Below are experts of layer 5 (counted from 0) of a mixture-of-experts language model. Rows are named router (the router's row for the expert), gate (a neuron's input weights, with its number), up (a neuron's input weights, with its number) and show model dimensions 0-255. Each number is 500 + 50 x the weight over its row's rms, rounded and kept within 0 to 999. Numbers have three digits each.
Before each expert's rows: a language model's description of what the expert responds to. This comes from a sample of Wikipedia text that the model never trained on.

# expert 4
Field-label words at the start of infobox or list lines before a colon, such as Location, Date, Venue, Preceded, Species.
router:590520597551401495488477540504439442508484451546458433469417451534581454510560444499531447464554560461437457600533575519567544456449520585493486529497419538603543469442496524509583500580457459544516501443556481553555499558434573527474442404440606501556505530477501476572537584519477477485548470481510526547459500482535501446448461438570452562398537559507468540494473555481473489559515545489570509512472524460415566439495516441459580517534541511526524512526433585497577519596580593562477525520560530419535466493409459505569542475509564489501443436563500475456459507435494423453497517440619422508480544553520454508438520419525544439488481597489495516437483510468443403450566505430499516617465395459501391483461539458533486448566458511546551510396536546469464542418477508
gate2:513535587525445496650464553583536487500532460455513489476512547656465539467459559479460480573484499488482490514496452568499447525480510468513552563561367441471436526463454418473488524519515543445489548510547539471573531442459586452506460575549450498538486594501501401446587516501520496502467539552497495601477482548477424539477553536465518460475574456600544523521526488425481445476444396465441470515458558477446556507463602460518543504564512568610554469446541501444453477518527526521472493499558573524465499509487555486532527490482468497567505457543594522497532508588520474473435453358528447508538501490456468473527442509518478472397515551443527605428417535565544545504613459517473526490482575525536555431535476520439586433477507419487367449471426406392436476455523427
up2:521431467428575488500562518519426460418536486475498492551497558529565557511596498436513557489546488576536615495519537526485541472551501509433485464533360500530460511545410500486513528560547445588511521431506563469517461458535508509462467473470574422482586423577547524595480522460539561582507554486553540475533541439476525495521476511502498523609507539485480460545562431484469496507437447501472485435431442648483451425434480447467400420493512500466493511603567457520493432395429460547425446537337513549553517546476434532493449507476481565513463494464531488501539504418591492468554424537589457504489529478516538505597456529534498469518462575501430485441520468502513455414484494487527545436482571505583448519400427388495498453542397484519491484356523487480509558515564446

# expert 7
Capitalized words inside titles, award categories and proper names, such as Best Original Score, Home and Away, New York.
router:437444399534454474473485541462473449518420512527519438568485440601510461556564534480558639539571404527551466390510465524505599505488484586409543415491495552521493536589569487537521408493571476428458534527451525530510550470422521498430473503472514545545529503413597444508454484564445416409554416525444589614536524444523463432526464442503536580422448498508473553480467523476498545487489493482507549564534496518490496458565450434507487430506520473519497487541476499539550480538448598511492496492497427525489520480501594519496487607565489489547400563387505473473481501549501485462527486465580554534462428561451479582517492454488467480461548427553449594474539507499453390492561484429505561442528539488432471521422450467552463440441522637508480521544517604437443494585439500
gate2:466391512440498571566554534429551532475516515502534496466469517511548499532566536485440577484484500498524451540519441567511555592558482507562497408453529578454446519496442378434524510543504496502500540448502546521543483483524476467445507482494489433452573565428486492434485533468463542548534509435467673490519416451496435495540510507430416446504446509520576552591554500552517464456475390502475446466539418459512418576509489527463393489431595501537457563473443582561571615556514460531517511437538472459399511472468548486539483616471467487445522534434495507443538509530504474624493551463592512410533451440476500521567431514454519489421588418482535512520552481533393532475518505457427583447459569576545518621483472494519435500495466482545558461464576537388464477518519461
up2:520509526514541534507497540507433551598499452462488481482504508472426456554502470482460540434483485483478566648466536444497580469394478531418527486522450558543557533500454537527560432513529431463615465508619566440508418574586440423428515515499463510443436553460476461620527505518467492525504557421552531486459538598458517608457485443527439563391488453539559421586515521482464512525496575494374530487476546539518455461544615605517473471528459464521526537573510508507510451461482492380477505536462486577498472515454587553530456470465405522495519518519474428482550523541481480519476516443575521517565438514539472477480447510500576487439500561544530594452493462590444483504527523461560423583494488445450505493397596441522565449544546549519431572544396543518499445569489579

# expert 26
Small numbers in table cells, scores and counts, such as 1 in 1–0, 3 in 3:29, 12 yards.
router:445550431496567463499561499450433493506573538517516503460561421503501511565558535566513477489455445473440467544460564458564532436427553445468532461546595492566440483595429532450425444558466552513452550554492548516535483591498497469465396443493471499536567566498542445452453453551406469533585561387480491444501526466514461460502474459500574543466570571522466445409571441481585535491536506421517527527516446407412546463539459449552521515440401457444478484543500544604498429490395574542541467503516595478466472465424447597578570595490606445506463556409482466480457493537508489525548527484590498515462584542402543557547604495454511509510470583437481519470491537468549483500514441470408431515496477560479437449471483478417437556575466415518549484518484517494517566519518455
gate3:480435537446393605502489534504492477600495536552468432431472509467555529434460384411568486522514431498498419497445474447520565610431523495572420521486487458606472531508484575500548520524456484497469446517461577569470538474560405457533435605531551516429564441515473515530526493527519535498457550491497536505460515524531512453475523541483540485422511479522526521584555535521528396531521393538437460472522470489491547417421494422573588448458490291522432493420475539499569459460606542460453503463468425465505489558498563507545498532599590525498618534470495483435560470567468502440565468477510486483458596564457549475436492433557391542530520479486554514496503533448461490502525458448438582514479556621529527453526463535475550488393501474529479513469538488480540504498563490
up3:523443572590465522515482583532413533412518581460502450493478408524540486455456400494531410418509420491604421529472457458516513424388494553566421489491410451488470323467393454484455462496541490522451465527467559520556479497467535411473495458527494497587520541547461597461535511573486418492543452501498443473498525443430544455559544435478457508480467520481495495472426458526485450498489490529524528492542519522490529434521411548462453460524482502537500569454582539439478500505505459550561516333560448451363515477605625492465543580430493550465502488485519544522497487371450483402520532577533510453534516556586571533442547542477544543568445465489469506504547479479461513506544458505500539423447542478534487483454507549574525491549542548508495591547455451441519582485527465

# expert 17
Year numbers like 2007 or 1991, plus related time words such as War in Second World War, century and September.
router:524610521524580518442504544485427426533435496532580439558446412490529434497556483418604531537506452505510438458497483502537572492478491509426585496588550501484572498506391515474546547417468446417525554524482450499570522452448567576455452484485463442491571559466462490451566569553469442558546573432490534455566577544565504577487549408575590447474544471516457447601481516502522556477565523435542492486442526493493542420476505499491517433451453453432565552518451532569462499552463472484587570523485458522481571500478473588434543525552514555491475550551601528428470520575501441565562526424507466457468527553545475449469518470473439559519436440515405574431488537496527459591517458428589518443425450517448580463424429590410484497503466521426540440585493487510437546531477506
gate2:495549447507524599562617484488419485568476478499510539538528470543525504469479487520493519555432491544480591541521487573544567526550458437532635596573459413505594489415448534556555441538473548419568536440475453483444603497445445598596434478592528426542489474515467476448556518474443515593462543523435479525546532525541595573469594436492510498527486431442448463526425438513520542471439556514510500564571503488541560568548457527516572600435503490505519486451420514510455481504516492498562458561531503552538426462349581492511518435575446481542513511440454527567476525477518505467473538516468518537477523505378434528480451472536536613487463492512471552541497548464465432547473579463577529488428507548511553415631416446511509499566500458483479577466535480531514514416557473
up2:497533414506466493515620624502477394543472577495467470507470415484528441576451450496516433555474520483493527528502549502613498543590524515516543547503427469570551400514398493507650553482521507432529467542510536432518508527480536431443561584527469452565559534538535562561536433491529528579506557515422436557490445601477538559511465521453590452459525483504423404460447561448507507502469446456528544501574476584504476395469520532543493502459467585457528445608537518546428437510580492445564475586546434529564569529545454513505502463481500523561558520465495411557467393497521609557568544514550491512569615503510533515451550526485512525496517482416446521435432609578519504501464524527471525482528574462610490556482440533542465493527452491518489542469548434495474439465511457